Below are experts of layer 3 (counted from 0) of a mixture-of-experts language model. Rows are named router (the router's row for the expert), up (a neuron's input weights, with its number), down (a neuron's output weights, with its number) and show model dimensions 56-111. Each number is 50 + 12 x the weight over its row's rms, rounded and kept within 0 to 99.
After each expert's rows: "gets" lists some tokens that make up at least twice as much of what it gets as of all text. This comes from a sample of Wikipedia text that the model never trained on. Tokens count by the router's weight.

# expert 6
router:59 63 58 24 40 43 51 55 51 42 36 53 47 61 53 42 51 52 38 45 39 67 29 40 53 37 37 61 60 20 37 40 50 48 38 63 67 58 63 50 71 72 32 63 45 42 43 40 31 64 59 39 58 25 37 54
up0:39 58 71 37 57 74 48 44 37 44 66 31 54 34 51 35 37 49 48 50 55 61 43 47 45 71 35 61 64 32 47 41 41 43 56 65 41 45 60 40 43 53 57 44 44 43 47 34 46 59 34 60 65 51 33 60
down0:50 45 40 46 38 47 52 83 49 38 52 67 48 33 52 35 56 72 63 66 57 46 44 78 33 42 35 36 45 56 28 51 47 41 58 44 10 55 38 58 72 67 40 42 59 54 54 52 47 22 64 31 60 33 64 46
up1:67 53 30 55 40 43 47 77 47 32 40 36 58 42 58 50 48 60 66 46 35 60 41 47 39 39 50 59 51 26 49 48 53 61 65 60 56 59 39 44 51 62 47 62 53 43 11 34 47 80 48 43 53 41 59 45
down1:47 41 56 59 55 46 52 41 38 58 52 31 48 50 43 43 52 51 53 34 53 61 65 51 39 55 23 72 53 45 64 56 51 40 44 56 41 37 62 53 44 39 63 46 48 71 68 67 58 24 60 43 39 54 20 40
gets: " the", " The", "'s", "The", " his", "'"

# expert 2
router:38 41 36 65 49 50 27 49 48 60 66 43 20 46 42 46 81 45 58 61 39 54 72 63 60 62 67 48 12 39 50 56 69 40 46 33 43 49 41 50 62 59 50 62 68 47 47 39 78 49 41 64 66 49 56 42
up0:55 47 55 52 53 42 62 71 36 59 66 51 56 52 41 59 40 54 44 44 33 55 56 57 32 65 75 70 42 61 30 46 64 54 58 43 54 47 61 54 38 54 50 59 58 71 85 48 55 42 57 54 47 50 58 53
down0:46 73 48 36 52 38 55 50 54 63 41 39 51 64 55 40 64 76 64 65 35 52 60 31 58 55 29 47 25 72 47 38 56 54 53 54 31 49 57 55 53 52 53 62 43 46 69 46 52 62 67 40 48 52 65 47
up1:51 62 55 57 45 37 46 46 35 57 55 65 36 59 51 46 24 55 30 42 47 26 63 63 38 54 37 61 51 66 45 26 59 56 25 61 48 74 60 48 57 38 75 44 56 63 32 22 36 78 38 59 72 51 42 44
down1:33 54 37 31 47 57 46 54 73 54 52 59 53 52 54 64 55 35 48 55 57 49 47 43 44 54 46 23 51 44 53 42 46 25 38 38 74 68 49 61 52 40 38 62 46 39 44 53 68 70 46 62 59 57 66 81
gets: "-", "|", "=", "===", "==", " Born:"

# expert 13
router:63 61 46 49 32 38 62 56 49 41 48 44 28 43 46 39 76 63 21 33 47 62 25 32 42 39 49 28 55 43 23 56 43 63 41 61 55 64 46 51 60 60 48 43 39 63 51 35 67 40 80 39 46 40 59 57
up0:57 46 40 55 36 39 47 63 56 58 66 62 55 40 49 20 56 44 60 44 57 49 64 58 55 49 58 25 43 67 38 56 44 49 38 46 41 59 41 74 52 47 50 66 53 22 60 52 50 50 68 53 47 51 39 67
down0:45 47 49 53 62 32 31 47 45 57 36 54 56 45 37 66 48 53 37 40 58 38 57 54 60 63 43 56 50 63 64 47 56 71 44 35 56 52 36 64 31 64 47 60 76 38 33 49 49 52 51 53 56 50 35 51
up1:47 48 44 48 49 35 29 61 39 48 75 56 30 70 79 48 50 73 34 48 53 94 50 49 63 30 65 62 42 52 47 60 53 63 47 57 54 56 46 45 43 36 74 51 36 41 59 18 46 57 33 44 45 60 28 32
down1:41 39 82 20 57 50 50 48 37 44 32 38 45 42 36 54 55 54 65 63 58 54 51 76 56 50 46 65 70 61 59 45 52 50 53 45 72 32 44 22 28 48 43 44 59 47 67 45 35 44 43 44 44 56 49 59
gets: ":", "E", "D", "C", "O", "R"

# expert 30
router:41 66 67 63 50 38 26 40 57 59 53 51 34 41 77 51 91 48 60 50 43 44 45 66 62 55 38 49 40 28 60 53 45 42 52 44 44 46 75 51 66 47 52 48 46 48 46 11 44 62 33 43 76 60 38 58
up0:50 49 41 51 46 60 53 40 70 51 56 37 63 48 68 44 46 40 56 51 58 43 59 57 50 59 50 39 46 74 47 41 44 67 55 31 59 43 53 74 45 51 56 46 57 68 56 65 67 48 76 55 32 39 60 48
down0:31 34 62 22 68 64 52 42 50 20 65 55 52 39 52 19 54 60 34 62 46 58 47 47 45 52 49 52 47 52 47 43 40 56 59 41 49 55 68 42 38 76 53 32 48 65 51 56 47 38 38 24 46 42 50 04
up1:52 52 52 41 49 37 62 18 70 46 41 31 60 66 39 46 71 44 43 43 37 17 59 55 45 53 63 66 56 41 47 28 53 44 53 43 32 37 49 50 32 72 51 52 56 71 69 53 57 56 33 58 43 57 49 43
down1:53 46 67 58 39 43 52 69 64 68 55 70 52 41 59 46 47 63 60 61 51 74 44 64 28 63 48 53 54 47 53 38 49 45 49 49 43 73 37 27 28 51 40 63 58 49 63 44 54 48 70 35 69 72 60 67
gets: ".", "-", ",", "s.", ").", "es."

# expert 27
router:58 29 49 61 48 50 41 45 26 47 46 59 57 49 65 65 55 66 54 35 54 62 53 53 52 23 47 63 40 70 43 57 48 48 62 32 57 72 47 39 40 45 49 32 70 50 61 33 65 52 49 58 26 62 35 47
up0:31 39 58 57 41 49 28 56 53 54 50 51 47 49 55 30 67 49 52 51 27 48 34 55 36 35 46 49 57 62 54 42 74 50 52 17 48 82 53 50 32 58 44 38 35 50 33 59 53 56 49 48 56 35 52 26
down0:39 58 67 49 45 44 55 57 47 45 56 36 43 40 42 55 58 45 57 35 26 57 60 48 44 13 47 49 54 40 50 35 50 58 55 53 40 44 46 36 49 13 59 62 70 50 61 52 30 20 52 55 38 49 59 37
up1:71 59 39 38 57 50 52 58 37 50 53 58 54 45 47 51 38 47 66 37 32 55 29 50 58 62 48 59 50 57 47 78 84 48 39 38 42 45 63 60 58 49 36 57 38 40 75 45 53 39 68 47 70 69 51 37
down1:46 69 30 60 53 36 83 36 60 38 44 60 55 53 53 49 66 60 45 27 59 53 54 52 50 43 32 47 61 50 37 48 34 48 31 56 69 66 56 35 40 53 57 49 40 28 57 49 68 63 39 58 61 48 37 67
gets: " |", "\n", ";", "\n ", " 0;", "R;"

# expert 5
router:57 64 63 63 61 63 43 54 46 38 44 35 47 40 56 30 49 52 41 43 61 48 40 33 54 05 56 52 56 58 51 54 54 51 47 74 52 82 64 54 66 66 51 28 55 45 50 54 37 62 33 72 57 41 70 72
up0:42 47 51 61 66 61 59 54 28 54 53 52 41 37 56 42 51 55 46 52 67 18 45 68 50 55 38 73 59 62 36 68 49 52 52 47 43 40 49 50 69 67 51 63 41 50 68 62 51 10 60 71 59 48 52 41
down0:49 59 47 48 59 56 39 36 48 44 36 48 42 35 44 58 22 33 43 37 52 60 45 54 42 51 40 50 20 77 54 53 56 66 31 60 36 52 52 49 45 46 36 71 53 26 71 52 49 45 36 57 44 46 41 34
up1:36 62 65 50 50 39 60 40 32 27 59 50 50 41 45 39 64 50 41 54 39 69 45 40 57 55 51 47 32 62 58 54 63 56 31 55 48 73 44 56 55 74 50 41 51 66 55 74 29 61 43 70 51 45 51 54
down1:51 55 34 66 55 28 68 50 45 37 47 38 53 56 58 60 73 49 59 57 51 30 46 56 44 32 44 37 53 42 65 47 52 41 45 45 70 57 58 60 57 69 36 51 48 58 55 61 48 77 59 57 61 62 41 56
gets: "ed", "ing", "ly", "ated", " released", "ted"

# expert 23
router:46 76 47 21 38 66 48 28 40 51 30 75 45 42 73 36 57 48 41 51 30 43 47 50 57 49 52 54 57 56 41 62 48 45 46 59 50 72 43 46 46 65 38 52 29 45 60 47 43 57 56 60 55 48 62 31
up0:47 57 32 50 50 41 57 47 57 44 50 73 63 48 56 35 43 43 34 31 62 31 50 60 44 37 44 40 58 36 79 59 71 57 52 25 40 40 70 40 82 60 56 36 67 30 39 61 50 19 29 47 88 41 45 44
down0:60 18 52 39 59 27 54 65 70 52 42 54 20 58 40 56 50 61 45 54 48 54 41 41 23 53 49 53 47 51 60 54 63 42 67 21 43 33 67 53 51 37 31 51 53 57 59 44 50 46 52 45 60 44 58 41
up1:67 43 68 44 44 51 37 38 44 20 45 34 57 65 43 38 41 42 42 43 43 59 38 43 64 50 69 20 59 05 67 51 41 43 43 50 57 48 45 37 37 49 52 42 42 46 62 56 29 64 68 63 49 52 46 53
down1:67 67 63 31 37 40 35 62 47 54 61 48 48 61 47 49 52 49 49 53 38 34 35 66 66 69 35 59 46 53 52 51 42 29 49 80 52 40 51 60 60 58 52 51 46 53 62 49 32 39 35 44 54 62 38 42
gets: " (", "/", " M", " \"", " P", " A"

# expert 15
router:45 49 52 48 35 53 20 36 52 57 47 54 45 45 44 49 76 67 57 67 37 43 66 54 44 51 42 76 17 48 43 51 58 66 52 49 36 56 49 17 63 39 58 57 47 37 57 09 61 41 61 48 50 49 39 64
up0:36 36 54 35 55 40 43 57 42 53 38 58 50 65 46 44 31 54 40 57 50 60 69 69 48 46 48 50 48 63 57 30 43 32 57 69 39 77 32 50 33 61 52 42 58 46 35 53 52 64 45 51 57 49 76 34
down0:37 55 72 43 38 52 50 44 36 59 43 49 52 46 41 66 54 40 63 66 33 44 52 48 52 58 34 46 62 53 53 49 62 38 38 63 48 38 33 41 55 66 28 50 40 62 41 62 39 34 50 49 58 57 51 59
up1:65 60 57 31 55 35 56 29 53 55 69 47 45 67 51 49 56 53 22 72 44 58 27 58 60 30 68 78 47 53 59 55 60 62 63 60 46 39 35 37 57 65 56 43 35 47 45 40 64 66 51 75 58 30 54 43
down1:39 34 25 26 44 50 62 50 35 27 54 34 64 43 56 60 36 56 64 39 64 38 34 51 76 53 42 37 49 62 45 55 56 56 68 57 71 17 67 64 53 55 44 52 73 38 57 69 45 71 71 25 38 69 41 78
gets: " by", " with", ",", "s,", " of", "e,"

# expert 19
router:40 65 37 42 35 44 38 45 60 37 27 35 58 57 72 43 39 52 40 38 58 57 59 52 44 37 54 54 40 61 58 36 45 63 65 44 70 63 55 56 39 28 49 60 50 46 76 50 39 40 52 46 71 65 26 36
up0:50 61 43 51 35 52 56 40 44 62 79 79 61 70 41 36 68 58 52 44 57 40 54 51 38 59 60 79 55 59 37 39 50 61 46 44 67 30 47 59 58 48 73 55 36 47 33 48 13 43 50 53 40 50 51 49
down0:55 66 33 55 42 60 58 66 71 37 64 57 49 82 39 25 59 59 55 64 32 52 53 64 69 38 40 70 50 29 60 44 26 42 53 57 55 49 56 41 49 38 28 51 36 32 38 57 47 39 48 54 50 41 54 48
up1:64 40 41 44 55 36 43 46 36 50 45 38 75 57 58 30 43 39 47 35 63 73 75 36 62 54 52 36 44 42 39 41 40 67 75 56 54 22 56 64 21 55 65 39 64 47 45 57 53 48 73 37 38 53 41 55
down1:51 66 62 65 32 57 60 67 37 60 48 58 51 35 40 47 56 60 64 53 48 50 50 64 57 31 38 65 66 54 58 67 66 46 35 40 48 65 45 66 41 49 62 50 27 48 58 45 66 44 63 50 26 64 63 32
gets: "s", "\"", "ers", "es", ")", "ation"

# expert 18
router:36 52 45 42 59 42 47 39 64 59 41 42 59 38 48 45 31 76 59 55 54 61 58 42 25 48 49 47 56 44 51 57 74 46 58 25 55 41 56 32 37 42 62 58 53 57 50 32 70 64 57 79 42 37 23 42
up0:45 54 46 56 40 67 68 56 60 52 58 55 48 38 73 59 38 51 45 43 44 57 69 49 52 52 46 66 77 67 60 22 58 40 50 32 50 49 62 57 40 29 40 30 53 51 52 54 67 41 54 52 37 54 52 43
down0:42 46 55 48 50 42 50 39 47 66 53 40 33 55 47 51 48 65 44 37 50 54 51 26 60 61 55 66 45 52 48 39 61 46 55 68 50 43 42 29 44 42 48 63 65 55 56 66 57 33 19 43 45 62 49 54
up1:58 49 35 43 60 66 46 55 50 61 62 56 32 44 67 32 50 44 46 77 43 27 67 50 57 76 41 33 49 53 60 72 60 59 34 45 45 46 60 52 37 52 61 51 53 61 57 42 40 65 62 61 49 46 66 49
down1:38 38 68 49 71 40 48 39 38 52 40 63 49 51 44 53 42 52 62 40 44 35 50 32 46 54 41 66 53 51 57 52 38 56 41 48 48 52 67 84 38 62 38 55 40 51 52 64 72 56 39 39 42 61 29 62
gets: " of", "ing", " to", " on", "ed", " up"

# expert 31
router:38 48 66 36 73 44 44 49 40 57 40 63 20 48 53 44 51 42 45 54 49 35 52 58 34 50 61 39 31 46 35 73 51 56 40 61 49 60 44 38 27 55 49 56 51 37 49 64 65 53 58 38 68 54 41 60
up0:37 42 44 59 63 50 54 39 42 52 52 61 60 61 73 52 45 58 26 59 57 39 40 42 50 68 62 31 43 41 51 62 48 23 74 50 47 50 27 48 43 68 49 60 73 55 42 82 39 43 50 60 36 36 65 58
down0:46 43 39 65 37 52 46 66 37 51 35 47 60 48 50 61 60 56 55 68 65 40 48 71 51 61 29 55 57 52 25 48 42 50 35 46 42 54 48 31 46 59 68 66 52 49 63 46 50 24 61 25 49 30 42 36
up1:48 60 66 35 36 45 65 44 33 46 68 51 52 47 47 71 51 46 50 41 47 50 41 58 93 46 58 57 58 23 53 35 41 29 45 42 75 31 58 35 29 65 67 55 54 42 53 52 60 40 54 55 51 49 41 54
down1:67 29 59 71 51 49 36 38 36 73 50 67 36 47 62 33 46 49 66 49 35 57 34 43 48 33 53 62 45 34 57 55 58 63 46 63 54 42 52 30 48 41 56 44 71 35 48 37 65 56 52 53 60 60 49 44
gets: " |", "|", ";", " –", ")", " /"

# expert 11
router:53 47 38 36 47 26 50 70 43 47 68 65 50 53 35 49 48 46 41 37 59 46 18 48 46 52 60 53 72 77 53 53 57 50 50 51 40 70 53 52 50 40 55 32 59 52 44 53 36 38 55 60 58 27 41 59
up0:51 45 65 60 45 59 65 52 46 47 31 35 54 47 40 36 35 53 55 49 50 47 37 43 35 42 50 42 55 46 76 47 60 58 71 35 59 39 56 47 38 45 47 27 63 28 57 67 61 43 48 35 53 78 40 51
down0:46 50 44 43 52 44 34 46 65 59 41 36 51 32 52 45 41 38 28 58 52 63 37 49 34 41 35 50 64 70 49 55 53 37 55 64 47 47 55 57 57 39 64 71 43 42 67 65 46 63 59 64 37 35 68 55
up1:38 49 39 48 60 68 51 79 51 48 22 63 48 51 52 29 18 33 59 60 45 48 44 61 56 47 62 74 62 47 61 60 73 72 42 41 52 52 81 54 46 38 59 56 68 59 50 67 53 38 64 70 56 36 46 44
down1:36 59 47 56 54 55 53 46 47 36 67 43 54 40 33 39 76 60 71 48 61 75 53 54 60 53 56 38 49 42 47 62 41 45 35 67 51 58 42 68 66 55 70 46 55 48 53 23 65 61 44 48 35 29 62 54
gets: "\n", "y", ")", "2", "1", "3"

# expert 26
router:64 51 76 51 31 27 63 44 48 57 57 30 63 47 65 58 48 52 50 69 45 67 70 46 46 53 51 61 24 50 26 55 27 80 50 42 42 30 57 48 35 52 45 52 48 30 41 36 40 60 56 74 37 48 58 62
up0:63 63 54 46 50 49 59 42 72 52 63 48 48 25 56 39 62 66 39 49 30 48 59 29 32 25 47 64 29 69 34 47 40 44 63 37 58 37 48 49 56 43 57 47 32 42 23 59 50 40 48 54 46 41 59 46
down0:51 39 21 57 45 71 45 36 53 75 56 49 23 57 37 47 59 43 57 52 32 40 64 40 45 33 43 43 42 31 58 58 31 38 41 32 44 49 73 65 53 58 56 66 46 55 51 41 61 57 56 42 46 57 46 42
up1:57 43 77 53 66 51 48 39 45 62 54 67 46 43 46 26 53 46 73 52 51 45 43 57 40 45 51 61 42 48 41 48 49 38 37 33 40 15 48 61 60 54 47 46 37 39 64 46 60 46 51 59 52 65 56 50
down1:55 63 44 64 34 35 55 59 52 37 31 41 70 38 56 74 53 54 33 51 35 57 53 50 61 49 57 43 60 48 52 47 42 58 61 61 59 57 62 45 62 51 48 55 43 48 60 48 44 54 48 67 57 34 46 39
gets: " and", " a", " the", " was", " is", " as"

# expert 12
router:42 54 47 45 76 60 54 49 48 49 71 39 41 46 69 56 49 80 71 58 57 63 46 60 39 57 41 57 47 45 45 36 43 68 79 47 52 65 67 64 59 65 55 60 64 59 59 49 47 69 55 42 68 29 42 47
up0:39 55 17 50 58 53 44 50 59 57 38 44 39 32 44 48 40 41 48 53 41 51 49 53 90 40 45 49 45 40 45 41 38 56 48 39 50 44 77 50 52 41 46 42 47 56 33 78 22 56 53 41 52 44 22 79
down0:23 71 28 36 56 58 49 37 42 59 33 61 51 26 71 48 37 40 51 46 51 45 72 62 44 47 45 49 47 61 55 40 39 54 61 37 57 35 46 58 46 62 38 34 54 59 32 59 40 33 51 59 51 66 51 58
up1:53 23 60 57 52 59 41 60 41 52 51 43 43 56 60 51 37 62 47 47 77 57 41 37 55 18 64 56 62 32 43 36 52 44 41 50 69 41 55 45 56 50 39 54 42 54 55 32 69 55 44 45 76 25 53 43
down1:50 67 51 61 63 52 48 58 25 53 25 48 51 47 67 65 38 29 34 42 39 49 59 58 66 54 68 46 36 46 62 37 55 49 43 54 45 51 35 56 56 70 65 50 56 43 71 51 50 42 64 50 30 53 50 52
gets: "ic", "er", "at", "ical", "est", "th"

# expert 1
router:54 69 56 41 62 43 57 52 48 51 42 42 61 64 49 53 36 40 46 45 61 52 58 48 59 41 54 41 51 81 46 40 55 22 59 67 53 53 26 47 63 44 62 45 61 46 53 31 43 50 50 25 51 57 67 64
up0:39 66 42 47 59 48 41 41 54 45 70 55 67 71 50 32 24 26 39 51 68 49 49 52 44 39 40 49 40 09 68 48 51 29 65 26 61 55 51 37 62 53 62 59 47 50 45 49 41 47 51 61 52 70 64 42
down0:78 42 37 42 61 52 41 41 32 63 43 64 57 47 60 40 43 69 52 57 63 49 60 66 43 92 58 52 64 50 53 36 57 65 59 60 40 46 50 70 39 53 66 62 72 75 40 44 47 52 44 66 51 45 47 32
up1:55 30 50 38 42 37 71 44 46 42 44 35 39 49 24 43 68 70 39 42 41 58 47 65 71 76 32 37 49 25 31 58 48 42 50 45 47 65 56 46 46 42 48 51 34 61 70 40 63 59 43 60 58 23 32 73
down1:35 65 45 45 59 45 35 28 56 40 57 45 62 60 44 56 54 54 49 39 63 35 64 38 44 60 58 63 38 84 52 54 51 66 43 42 46 34 38 57 58 40 56 49 47 49 46 56 36 72 32 43 42 53 55 52
gets: " in", " of", " to", ",", " for", " on"

# expert 7
router:52 53 34 37 68 43 65 26 08 43 25 35 52 33 67 47 54 75 40 39 31 56 60 53 52 40 39 61 60 31 61 50 53 50 58 44 30 65 50 51 40 72 50 50 46 54 52 43 50 62 54 54 53 62 72 27
up0:73 53 38 64 51 63 31 69 36 67 47 47 47 47 51 32 59 53 53 47 51 62 62 36 43 37 47 37 42 59 44 65 58 46 44 36 45 55 54 48 62 55 25 54 46 58 33 59 46 67 53 39 68 50 49 52
down0:52 47 46 41 72 61 70 53 55 63 57 62 49 56 34 71 64 51 63 66 42 53 43 55 61 61 12 54 56 53 61 70 72 77 53 45 32 61 66 71 59 37 46 46 39 60 59 44 48 53 74 49 55 74 51 61
up1:26 41 33 58 59 58 54 50 50 50 35 62 56 30 39 63 28 53 44 57 45 66 41 40 50 62 34 29 29 45 49 70 55 36 37 31 54 53 44 07 56 51 63 41 56 53 57 56 65 47 58 59 49 39 63 40
down1:55 55 69 52 41 55 65 53 42 64 49 65 31 62 37 76 60 86 64 68 45 68 72 51 53 70 42 36 44 31 52 77 48 52 51 43 41 33 47 58 37 51 55 18 44 50 66 36 66 55 40 53 51 58 43 41
gets: "ing", " United", " September", "ation", " October", " December"

# expert 14
router:32 51 63 25 42 41 54 54 41 43 42 36 66 50 55 46 14 41 33 58 40 63 58 45 38 39 64 70 60 30 55 49 44 61 56 38 57 53 34 59 43 46 58 35 34 36 74 67 55 48 63 43 55 48 53 55
up0:56 41 55 61 65 64 58 46 55 59 53 48 61 33 22 45 44 46 58 56 49 42 57 39 64 45 38 76 50 45 55 77 60 50 44 50 32 62 72 50 58 52 54 26 34 63 41 39 46 46 62 58 55 43 48 53
down0:61 60 69 50 74 58 46 56 53 60 52 60 38 57 25 58 51 38 57 63 50 71 45 43 36 53 52 57 51 64 41 45 27 70 38 46 32 30 43 46 71 56 42 58 66 52 50 58 47 39 75 61 53 46 46 40
up1:42 53 43 52 61 46 63 47 48 57 53 56 51 35 39 52 54 55 55 50 39 56 50 58 40 54 64 41 79 55 33 34 43 58 24 47 42 49 37 66 46 43 41 52 59 44 70 36 49 42 64 44 55 46 50 43
down1:51 64 71 52 45 33 42 41 63 46 50 45 58 54 37 43 61 39 62 46 32 55 66 54 58 39 64 50 34 43 52 53 28 36 52 67 32 41 60 48 46 56 58 63 46 48 64 76 27 67 49 27 41 52 44 25
gets: "==", " and", "===", " he", " =", " which"

# expert 28
router:31 60 54 68 32 63 41 63 64 53 55 57 52 66 55 54 73 49 66 58 43 68 69 51 64 61 42 56 42 52 51 66 65 50 34 55 50 44 48 52 49 52 53 48 37 48 57 57 51 64 74 37 57 38 61 46
up0:39 64 40 49 69 41 25 39 49 55 43 34 54 57 39 36 49 34 33 65 48 54 51 59 56 52 27 46 50 28 59 53 53 72 75 55 43 39 47 29 52 49 41 37 48 44 41 54 53 52 40 51 73 35 57 56
down0:52 36 25 59 36 56 39 62 38 64 39 28 51 31 55 56 60 45 49 70 60 42 64 52 34 65 59 33 47 73 47 59 39 64 66 20 35 46 57 52 44 47 47 63 21 74 54 26 53 48 65 41 52 51 47 45
up1:78 45 44 30 49 49 18 57 54 37 42 58 43 40 48 38 33 58 51 45 79 58 60 41 46 47 62 41 17 40 48 62 67 65 40 51 52 45 71 52 80 51 49 39 39 44 35 64 50 74 60 61 38 46 41 60
down1:46 48 44 58 50 64 26 59 67 61 41 39 48 54 42 53 60 52 37 51 49 43 65 58 51 29 52 54 47 34 36 32 78 45 52 42 44 56 55 43 45 69 48 55 46 67 57 43 61 55 38 64 60 38 65 36
gets: "a", "i", "o", "in", "an", "u"

# expert 0
router:60 31 44 67 51 53 66 24 53 41 45 39 47 45 63 56 42 53 52 53 73 52 66 48 24 58 62 53 55 62 50 35 46 58 55 63 51 39 49 63 62 43 57 63 43 60 43 53 58 54 56 42 38 56 46 41
up0:37 61 49 42 50 50 29 54 36 53 45 53 63 61 66 27 56 48 30 32 55 60 61 49 31 43 46 35 60 52 27 47 51 52 60 41 72 52 51 58 52 41 49 61 38 58 68 58 45 68 51 52 55 66 40 57
down0:57 45 25 61 39 66 56 64 55 45 43 34 34 31 43 51 58 63 47 31 35 53 44 50 64 46 43 52 63 39 49 56 54 21 78 46 65 45 60 42 62 45 71 34 42 57 71 54 53 53 46 47 60 58 39 75
up1:61 29 52 72 51 50 32 42 38 64 43 35 77 33 48 58 66 72 50 60 61 43 63 66 75 48 57 58 56 61 34 52 45 46 53 62 45 44 76 63 55 67 30 49 49 43 37 50 40 27 50 52 45 54 67 51
down1:51 54 33 65 54 34 46 43 46 26 43 57 59 49 53 38 39 49 35 39 46 60 59 67 61 48 44 38 15 64 44 69 68 46 35 46 41 51 71 46 71 46 60 44 46 53 65 70 10 46 59 42 37 48 38 50
gets: " had", " has", " have", "f", " also", " such"

# expert 17
router:69 56 46 60 58 66 34 45 57 55 41 51 24 54 79 24 78 42 38 86 41 54 50 78 59 33 60 56 26 73 46 66 46 46 45 75 52 61 49 46 51 48 20 33 63 39 66 58 53 60 32 39 46 48 59 47
up0:52 73 52 73 57 32 59 75 55 33 59 66 52 43 51 44 42 64 36 49 49 54 49 33 69 61 51 38 42 49 79 51 49 50 60 48 53 57 52 35 53 42 50 33 81 53 38 69 63 32 54 49 27 61 58 54
down0:50 56 46 27 19 48 38 40 49 53 35 51 40 55 52 50 36 52 56 24 55 47 52 37 44 41 60 43 42 30 49 47 50 52 67 50 49 47 43 34 43 63 47 73 45 64 33 48 48 23 48 37 54 49 60 39
up1:49 36 53 52 63 49 54 60 59 49 29 59 53 53 46 61 56 49 44 70 40 40 42 63 56 59 53 38 56 53 37 61 65 35 49 20 37 55 41 22 26 29 56 61 45 38 69 44 37 53 62 59 44 61 59 47
down1:46 45 39 56 56 52 58 68 35 60 62 45 26 40 35 52 74 46 69 60 46 60 68 54 52 48 47 33 38 71 54 43 71 42 57 59 35 40 53 55 39 63 36 48 68 52 26 65 36 67 46 49 53 46 51 54
gets: " S", " A", " R", " B", " W", " L"

# expert 24
router:49 46 39 25 54 48 52 31 58 50 53 48 37 44 64 41 62 48 33 49 15 52 29 48 41 41 58 55 42 74 38 73 63 56 50 58 55 79 53 65 44 60 44 47 60 45 64 22 44 56 46 56 41 49 48 58
up0:44 47 45 50 41 53 54 45 25 25 47 36 57 63 70 46 62 48 35 37 57 50 41 62 41 39 50 33 47 44 43 79 46 58 57 43 55 68 43 57 64 54 39 47 48 41 55 51 59 37 59 32 53 46 47 45
down0:45 56 45 53 36 39 51 57 58 23 35 44 48 59 58 41 62 67 45 60 57 53 47 37 45 77 18 44 54 54 51 51 66 52 46 57 47 57 48 38 55 45 48 51 72 55 59 41 61 39 38 36 15 67 69 41
up1:56 60 47 52 62 55 42 60 47 39 67 32 30 30 29 54 39 52 59 59 53 42 52 53 62 52 29 52 54 46 39 70 66 56 37 53 64 49 51 57 59 42 36 62 64 45 62 47 45 58 36 63 63 43 50 41
down1:44 45 49 51 28 45 66 71 54 72 48 47 42 47 65 15 59 77 60 49 29 68 61 43 45 57 40 63 49 47 50 47 49 42 55 52 53 52 34 58 50 52 45 47 24 48 62 39 37 64 27 37 45 35 39 40
gets: " ", " 0", " 1", " 3", " 2", " 4"

# expert 16
router:47 52 38 58 29 68 60 39 28 54 65 47 43 47 37 46 64 49 49 43 54 27 66 45 52 61 41 39 29 42 19 60 58 38 52 65 43 60 51 66 68 43 38 39 63 55 52 32 40 71 49 69 48 36 53 50
up0:47 63 60 61 38 43 69 46 49 62 62 50 52 49 49 46 32 62 56 40 56 45 65 44 63 43 47 17 54 62 60 58 48 69 48 43 70 30 52 51 32 59 45 37 54 49 57 59 58 55 68 41 50 21 50 56
down0:32 44 20 40 34 59 59 31 40 53 59 52 33 54 73 64 47 65 48 47 45 47 51 59 52 54 69 55 54 29 51 49 30 59 37 60 31 54 36 54 43 45 51 46 38 68 30 61 41 58 55 53 38 53 74 49
up1:56 46 25 49 32 43 27 48 51 53 36 42 53 56 43 43 55 65 49 52 51 47 62 40 68 52 50 51 45 39 36 66 55 65 35 52 65 58 31 37 66 53 55 33 41 70 33 47 52 36 32 39 51 60 55 84
down1:67 40 58 56 51 34 57 48 54 42 27 51 66 37 43 54 64 39 62 39 61 49 56 45 56 38 43 59 57 49 59 42 65 41 28 42 39 49 43 51 50 50 30 56 67 55 52 76 58 55 61 52 55 53 52 37
gets: " ", " 1", " 0", " 2", " 3", " 4"

# expert 8
router:56 52 47 54 48 63 34 49 33 50 52 50 63 43 53 28 61 50 14 61 55 59 51 66 58 41 61 42 48 32 39 60 58 35 42 65 56 44 55 52 18 63 30 20 48 30 58 53 66 52 49 51 47 61 41 41
up0:52 73 47 49 50 66 42 45 51 42 54 42 60 55 45 71 53 58 46 41 50 34 41 53 40 47 61 42 67 72 48 39 56 42 47 45 59 69 56 69 51 39 42 60 52 45 52 45 74 48 53 49 36 55 38 38
down0:43 30 56 52 37 61 52 58 42 52 71 42 47 61 35 53 67 36 65 31 42 55 48 46 53 51 52 42 56 56 49 64 55 64 53 53 52 54 47 41 47 59 27 35 73 39 52 50 44 41 49 46 42 72 44 62
up1:42 46 58 60 49 49 58 39 53 41 47 64 52 46 29 41 41 50 40 39 50 56 33 47 34 44 58 66 15 49 58 40 23 53 44 46 56 41 52 31 50 65 74 32 54 26 24 59 37 54 44 37 50 71 44 58
down1:42 84 41 40 42 46 39 54 40 33 61 65 50 45 58 41 21 34 48 52 62 52 59 57 62 32 27 56 33 53 40 46 43 56 34 77 43 63 33 58 51 33 36 43 49 62 42 66 50 32 54 64 48 38 41 45
gets: "l", "n", "h", "g", "m", "c"